config = dict(
    num_hidden_layers=13,
    hidden_size=256,
    n_experts=16,
    experts_per_token=2,
    d_expert=224,
    d_shared_expert=0,
    hidden_act='squared_relu',
    moe_layers=[1, 2, 3, 4, 5, 6, 7, 8, 9, 10, 11, 12],
    router_score='softmax',
    normalize_top_k=True,
    routed_scale=1.5,
    balance_loss=0.00664,
    balance_bias=False,
    router_z_loss=0.0001,
    n_groups=8,
    groups_per_token=2,
    init_std_router=0.00724,
    lr_router=0.00126,
    num_attention_heads=3,
    num_key_value_heads=3,
    head_dim=64,
    vocab_size=16384,
    norm='layernorm',
    norm_place='pre',
    norm_eps=1e-05,
    positions='rope',
    rope_theta=10000.0,
    rope_fraction=0.5,
    qk_norm=False,
    attn_scale=0.125,
    tie_word_embeddings=False,
    parallel_block=False,
    init='trunc',
    init_std_qkv=0.0407,
    init_std_o=0.0,
    init_std_up=0.0407,
    init_std_down=0.0,
    optimizer='adamw',
    learning_rate=0.00143,
    beta1=0.9,
    beta2=0.99,
    weight_decay=0.083,
    lr_head=0.0113,
    max_grad_norm=2.0,
    warmup_steps=286,
    schedule='wsd',
    decay_fraction=1.0,
    decay_shape='linear',
    final_lr_fraction=0.0,
    batch_tokens=131072,
    max_seq_len=512,
    doc_mask=True,
    z_loss=1e-05,
    train_tokens=1519000000,
    max_steps=11590,
    dataset='wikipedia_en',
)
Below are experts of layer 6 (counted from 0) of a mixture-of-experts language model. Rows are named router (the router's row for the expert), up (a neuron's input weights, with its number) and show model dimensions 128-255. Each number is 128 + 32 x the weight over its row's rms, rounded and kept within 0 to 255. Numbers have three digits each.
After each expert's rows: "comes after" lists some tokens at least twice as common just before its tokens as in all text. This comes from a sample of Wikipedia text that the model never trained on. Tokens count by the router's weight.

# expert 12
router:128161159139155151163108129131125123162108140170132159029166121129168180144166146054120152124066086102097142163075159121165105091098114188112124149135217103095175157137136059169100109111129148162198147070150115120169141092137150112114136106164125105113126063155089124059147178181106148130124132133147136124146110147127086151129140074106166168122101174127113161139115133104161080108131
up0:157101152114107132148103101123129181132108080135132085094098157107148046168059145117118159159142106122113143138132182155095107124111158126104113171112135160113150125112107141128150103145163144178182224125178129126153183133152137164192113157163066086129057141146128086097111151109139169203151068136146174132134056141136086146154152107118145144153135129137119078134094158152111122078104
up1:135134159125143106063197114114107114108113124146139086154155080127115111150160135113110129101158126133146165132082074173180187117158068127120138151186109116143137110138147169105103132110136122186061088134092117139118096084105104140157113111159150095164141119141089143073083089240085151087085145138172044079109185119095127099142133118147196163131133124134131218172104056114132089105120
up2:131128161104149164104135104088177179123150184155110151139133165089093142141134140077141100120167135147177083086050142148140090099126128079108092179178157153130125105134174126171161108094132136161135102125133163146125145137115160125128164093106136102188101121140134141153123118172114175165182102127148145099139137105084164184122148093110152134160109173145138125143125133144061080095119
up3:128118070116147085126118098165123182134130120216200108128102187111181185146138128099107154136143131081090151098084188145134147121040126124075108087166118151141180153150175173098135126128148105144145136097118135142075165170074122110131139109120124123061119101120085094058183139164045164208137085155133108148136125169125145170118132097112094088156159173161100158146174126100184114151120
up4:148151121112136109115134161092124100158147175124076141123132092097154167141089104076127174104097065141106124073117158164123111152057164093093112179171207131105119131112150090190119114090176077138120108105129153130117096140131124130146183112080154126149140128102147165130134117194085178194117166208132147119183100130109139047115146098179172146179138143132137120101117175173099048090120
up5:200125042137121217170131122128152154093111187149149137152085152070135081163114116110160151119084170084096124164123131095170160120121126114087126127140118136071106159096069087134113201105171102120142125119101081129130173138110117108128145098157144133067155111182147118195116128115099159139099103176118099154103082100157105133138175114113120163161131078142154149152147140131112051114120
comes after: " |", "|", ";", ":", " (", " /"

# expert 7
router:113090159170114123175128116095112139144141159145142216192113132114157123155132133081144129051131131116138154153030131135104125130101118140146083101156108170087176129109151120140080158097078083178148144054183142103102113143118163087141133108158121124114129135136134126107162085184142158137081110159131143138178143143074114147169116068157122121130153104165105153172162105118085089104103
up0:128109157124141152126178133175120103142157133125147078126108086140097114139197128114183141106127129168164138151092129127129118141055160165102099131179142143137145178099159180127120141150129102135136102105140162153102175079133099123160187146165082093103126165078100097124131110112142138108056120126178079175076115165122104153155168096138149071227185092110130131113172141163104124129129
up1:139154096187112130123108142181149092118124198175088100106135112130133158129107159130142134153119090195135113123069195155125138157074145141107139177133163117142124141106096140161125118113064094177090137100113090123085123102080136104147126059128124105146125152140084150189101138191119177093059141101157132160162179107234078075147137118097133111133159149129118137160157134127052090094152
up2:137111174134145146080067070094120153133151114143158111072134166111110119108160148117097136096105120162142128116059100134118104128077116143211081158118164075119101122147137138177104063117104158112149105142127106064122141103144073185124124136102114137148124119130074118095176120143152142108157145087151178081120130172126134177072125088089139132107192110204122130134173164095072097089136
up3:101119151123120125105121099162107055138209118099116138105121058097116154161120129098120191132166096130121194168122184138188120153153133127085194150172155171086128100091171124135175111109091165155111117106129147127096121100162150082084094140128195092105183117167067112190123078222126183150148094101149121177141087113105106131226119096156133125164089164129140112085067138188136136097150
up4:168129124140114146158149101133158175185120061131144142116168119108091119169129148168200129110080155123142242174210139087149080165110121103128147129142114096108070113142149102174153175100181155118144104159108145117044135174083115088136173117114164095132173095170142177113160037174146065144137131116157166124138142138149134161132148140174145107138106159108149125089116120125082200165134
up5:062119211120158116181143113158129114084178133134168111141142112120117116108192057075183152133171132153136119081108103045093115167101170193171079091105162092102109081121131096089126120130126110131094084163130103097160118126131145122153147174119079148176115107132129101141123153124089127094142142205096157142144111128111091227131166136063205113114090104124140142143146116109137147168153
comes after: "\n", " ", " in", "-", " at", " 0"

# expert 1
router:131122128136152117151131098116123107170138138162126169067158115135076161131170117088097101104136093113116129208067126148090133121083110190141074124154151088056170124124169130201114110095122144160148159119168095101113127120137138131116151118132122142127048116123081161128182115183148154109093134109176127171115128108131132177106168069131115114143132125168105192147174121118156116117085
up0:123119132149082101128168121106136145100125160144157182123095135098106096119136067151117094126142110070218125107103121123210135101074040153119148128134115121102102115093119104110138104137141149192137130135169138110128097063131105091084140084177089047180139120115125146126174147172080110114078140121086094151071143178158108203114129111189134141136098096118118149066094113069159193149056
up1:086130084090157128142130077190137100069135158107098157126176090107142106122117057121106128067118138152126145132144161136129134154087161122158107159141147085104176101098164152134170184151178102116118078154127037115128114152145161063199061146115167126188118142139161151098166154179135144139114115142134045120155112120109110163123152104143127120074104123142163170174178170109138133127162
up2:120104140124142175171102088089144085113215164086166165129135141121180150117129113129148136124201147103131137201090103120085138084104124131088077115135202170124109100118117113209118122134080137119155141049101114138092069117113147138157159160149110113098079088159107154112128080199148131125150120135127122172134129065152082130103108104134126186134141134142140189107178151143144119128144
up3:151085089129150060167101147151136078111129098192095151143158127051137116179140128095099104176128139126066127107099145134160153154110116082130137126062197125110122089119178159150131105168133150118148103109209163057114168127110162154094136160132113108130141137147141164068189178151161151137088090133171142133209088155102142087179103116136129089104081134171118120105154120118181046078148
up4:105099070073097144197177109123105122163127193144167154150108088140156113121176118150100060103155099099118096174108107123152167164145086172075113192197155209124150148130148091151110131157099104153171215101142114089160133117117212138135152092141140115114153095165171121071102133151126123142109139102139111119138120104146121137079102107120123142134177109094093148143166106110116158097179
up5:127123139101137167124158091106121148150109130115106136098093142180118180174165110071141105068196108114121107164071102095133138160129104121069127093192146116095110135138164166134176164136145075122163157165116168083115169115094142113138118078102146110125136101130093154090042103143157143137132137116134133115209082122161105097128107106143162200062129099112098157126182160191131093081114
comes after: " |", " the", " in", ":", "-", "|"

# expert 6
router:154108095135118133156183074151128063145134156154125129099133115145126146153173140083148102122143047069156137129133129123163061099096083164135106125140164146093185160137163100159143139118113126187190163117187164088115157130117120121140132138137118076093166097160052145139154127149101158105096138132172102111135178102102108215150137091142125130151112126177141248124129101103125111122116
up0:184073143163148105180144187105166137129112121148058120143066097096122148158111176111118139144122056134147147162098138197126104117117103136035172147108137082113162184097095116129061166145137106176134169139192146121151116123121144164059157099114140149104172114150141058146110107187110179133056119113088121128161137112119160146198165120130083154127124143116147158106119109107128120072079
up1:133171112117126112142161142172177117080096204153081093160113155121110125118184112144148104125155120136108119139073182096117154157140200101086135101120103140118117139111125156084138175104199107111194160134176173065095119092160093064182144126163169153128105122106096160101115076143130161143155107122152068111104109115145056096179112126093140078148107186143093091132095165188042119187122
up2:107081104114106092107118151184106127124181099088098180122134176069107103135059097109151092120117207109102193174176070152163099116084117108141196137136136175140129164106140149087188159144123082135150152114131120164072119101094178081153111161151180101174082148164160147121116108097153176155164077109162199118124175156112134134094119134180124162153123130147170147127148079119108086162133
up3:106131106129178131172142145132103114206122108165139148089110064104106101178103105063128143150131111145153167110104191161149104128079101132113136113163110162123112160132106110166120093124165141143178138082158150129059104117101127150146113152132131104136141177148125140109165156153130201104074140141142123109168139187120107153078088108101149178178161126178138122148186091116074139057118
up4:131132094157151141152134159127120177156114135127098149099157150111128144121146077137105100184092088104116126162028118126088130094083114128082094183173132146126142123143099120186126092139098150162148179103131073099117068040106121145147107108160092091144143126088140090080163179130160186170124119022074132126135197137085085117110166101109107135105135161149185105143128149101146129122090
up5:169073162107130134124142078109119104134086096171199153133150098083095157123183111100178110122192164112064144134110100117082095120094083200158190130125168100117124089091147166112089146082125137105147200152128122132150144098140132089110176145147164136151103165146175059093169203123118121169104143128161122115097076148075100121108093118157104147106068119162116134157114101134144115142175
comes after: "\n", "===", "==", " ==", ")", "."

# expert 11
router:085130139143104176114109150176121110132132146136119128148175141118167106143122177089095153143119124104172178130133126153120115138156087118089104142156190132078130152147116116195124122086118148144159130117137151093090124087110154132103113134149095090119119116149173154121141124225118190110112079107115144085096101106083085151150124077130156111157154143152114137172153126129171141115090
up0:168088100043131022117133140120107088072172082122081146136174111076072124103071167138125068155156117113085162155108161109137148117130132129159127131175104112105164092126135142123153145084133123158106056115197107115123107160131122123146120103130109153074165119088130147172170113130119109149161063133160131114134137074088167149154138126121153120118144116140109128162150171115183111130124
up1:141082117066163129136127110092094107114112133131126143198143141106120087130157112103105148123099097135153106174160120118153108133171095082111139079129175184131094142175154124152152119046093124165140147110163190098131074152115132083076135129163064160122141120186133138181110106089134179147157093091177167144119158128093141133157098118140105108163174101198107160151136159138101132151117
up2:117079153105088116148063109142097146124109137148175121158171154100073131138141138122121116155081177170060123129090124141117129164132129140097101121149136185110122145184108056042172157126121052113114077123119092129092117121063124094121101122098209158107127118096076128094111067138089123175101180113164143123135100096117124170142168113111197084151150113139135152179124161096177141163089
up3:105154159120189121121102106069135096137121163109080132102186083098136142134122079149165110168088109120186174157158175086154076165178130163119140156128119092152143139100124089147082112159149130125100065088113111080117135124131170148137147080119057174137150061109164124162169142130133145125136188178119170121141132128073137194090140141146148078116137142112119086134136015096111144194134
up4:099106127108163126128153136085153169111130148157051143091137168124159131156142146105105119142093094146158148106128118146112143173142110180068175102093193167179146183171127118190113114136105091160157142098117154136128130125110139099112157120124106113171151136180118192171123160158131141072091154091170127135115147154161085192164140122136094145093132076176078140115155118176149141101149
up5:182146106140077146113154125147100108180089131117098138097080145085154172102128126162159165094129118059070160121161125155078137148168152130120136103133139167099076147184141141159137171090145166139133138124180122074121103126143100145145124176143075120131192077123140189082139140135136100143117104096124200128087090134126126135157117111154115098160149170092094111115102150205167170079130
comes after: " was", " is", " he", " to", " He", " and"

# expert 13
router:126107146165139127126154075168117093230174139190136092193188091102110159141131175065133102133098140070130168143058153173152080153092080148096120153156157144098155133184156130174076134103090134130124179100149148097118105114129146103106122122159172154108154092141068138123164139142126129123117112129143102113160081094081075128149120090143157176154107152156108104208160143130101090116155
up0:135103092160104112180115163134125079140170128156151174124163137107112124101149147037101089116125127106126148130115161104106094089093126109095098135213106125146100146128146096138180146134075168101133083122161131083057100197086165149129069062106121179126134112117118111149148071131118145130162181123109145114151155121131173083118166104173110118116197127125099127132149146136135074096098
up1:174154150090123130139166128078117137110143114212132157096109197187089093161129121113139131151129123192105087144134117053127134155072102084127135082101150068087147117138136119148163103148111143146121086123126157142124172143134158074131025119120134116128139150103134141133160068134158146103112112138150128065099099095102138136135104121173084059126150127190140141132100105138107177113154
up2:153072082085115152063146130161113124115103128152132101094187105173187101147161166112055120151106142122137152113103154137122116176124102168162146084210167062128139198168091116123093152070112156126137090113122125136092146109116109132135122121142166103106191092131135152110158132130074131162129154087158135088130146147061153120116130100138169201084139129145181131098127142077164144177125
up3:148085139143068132217173077174166139059149086066162090113137146146135167174134093097106114138119157088116143165148111090115152172104107100164067162117154142127120125114182106081154115077164151061171172078122133117149171168183114115110154139183134107099149114160138140158165172124143177110130075109126176077114096164146056112116151100181100159118105072159144138100115125203143160188142
up4:084108081115113121170157114103141073147085149091099109126104124134177174136141078123197097124127125080164108098164126170117134128128058138126105143087127077129071187129075160086181122110139088127111114080150132071151166140155145063092114079174080167146070151083169142088156109126072126081063160144081131126120141079117112094118125124139116089100088110134161117106177117141137186119132
up5:159104102163117122106162045169158118079140075148147090142115062167134147121110120123156104105160126061157134155121181115138133164140085163171124156157162143127144162089110097157105131151157117101140138090044111123164145145167107104106201096152148103112101178122164141072165163082048121127156106148113127126125098068133148150124177115138148122156086159132146110169100081127107099239123
comes after: "\n", " of", " with", " for", " to", " in"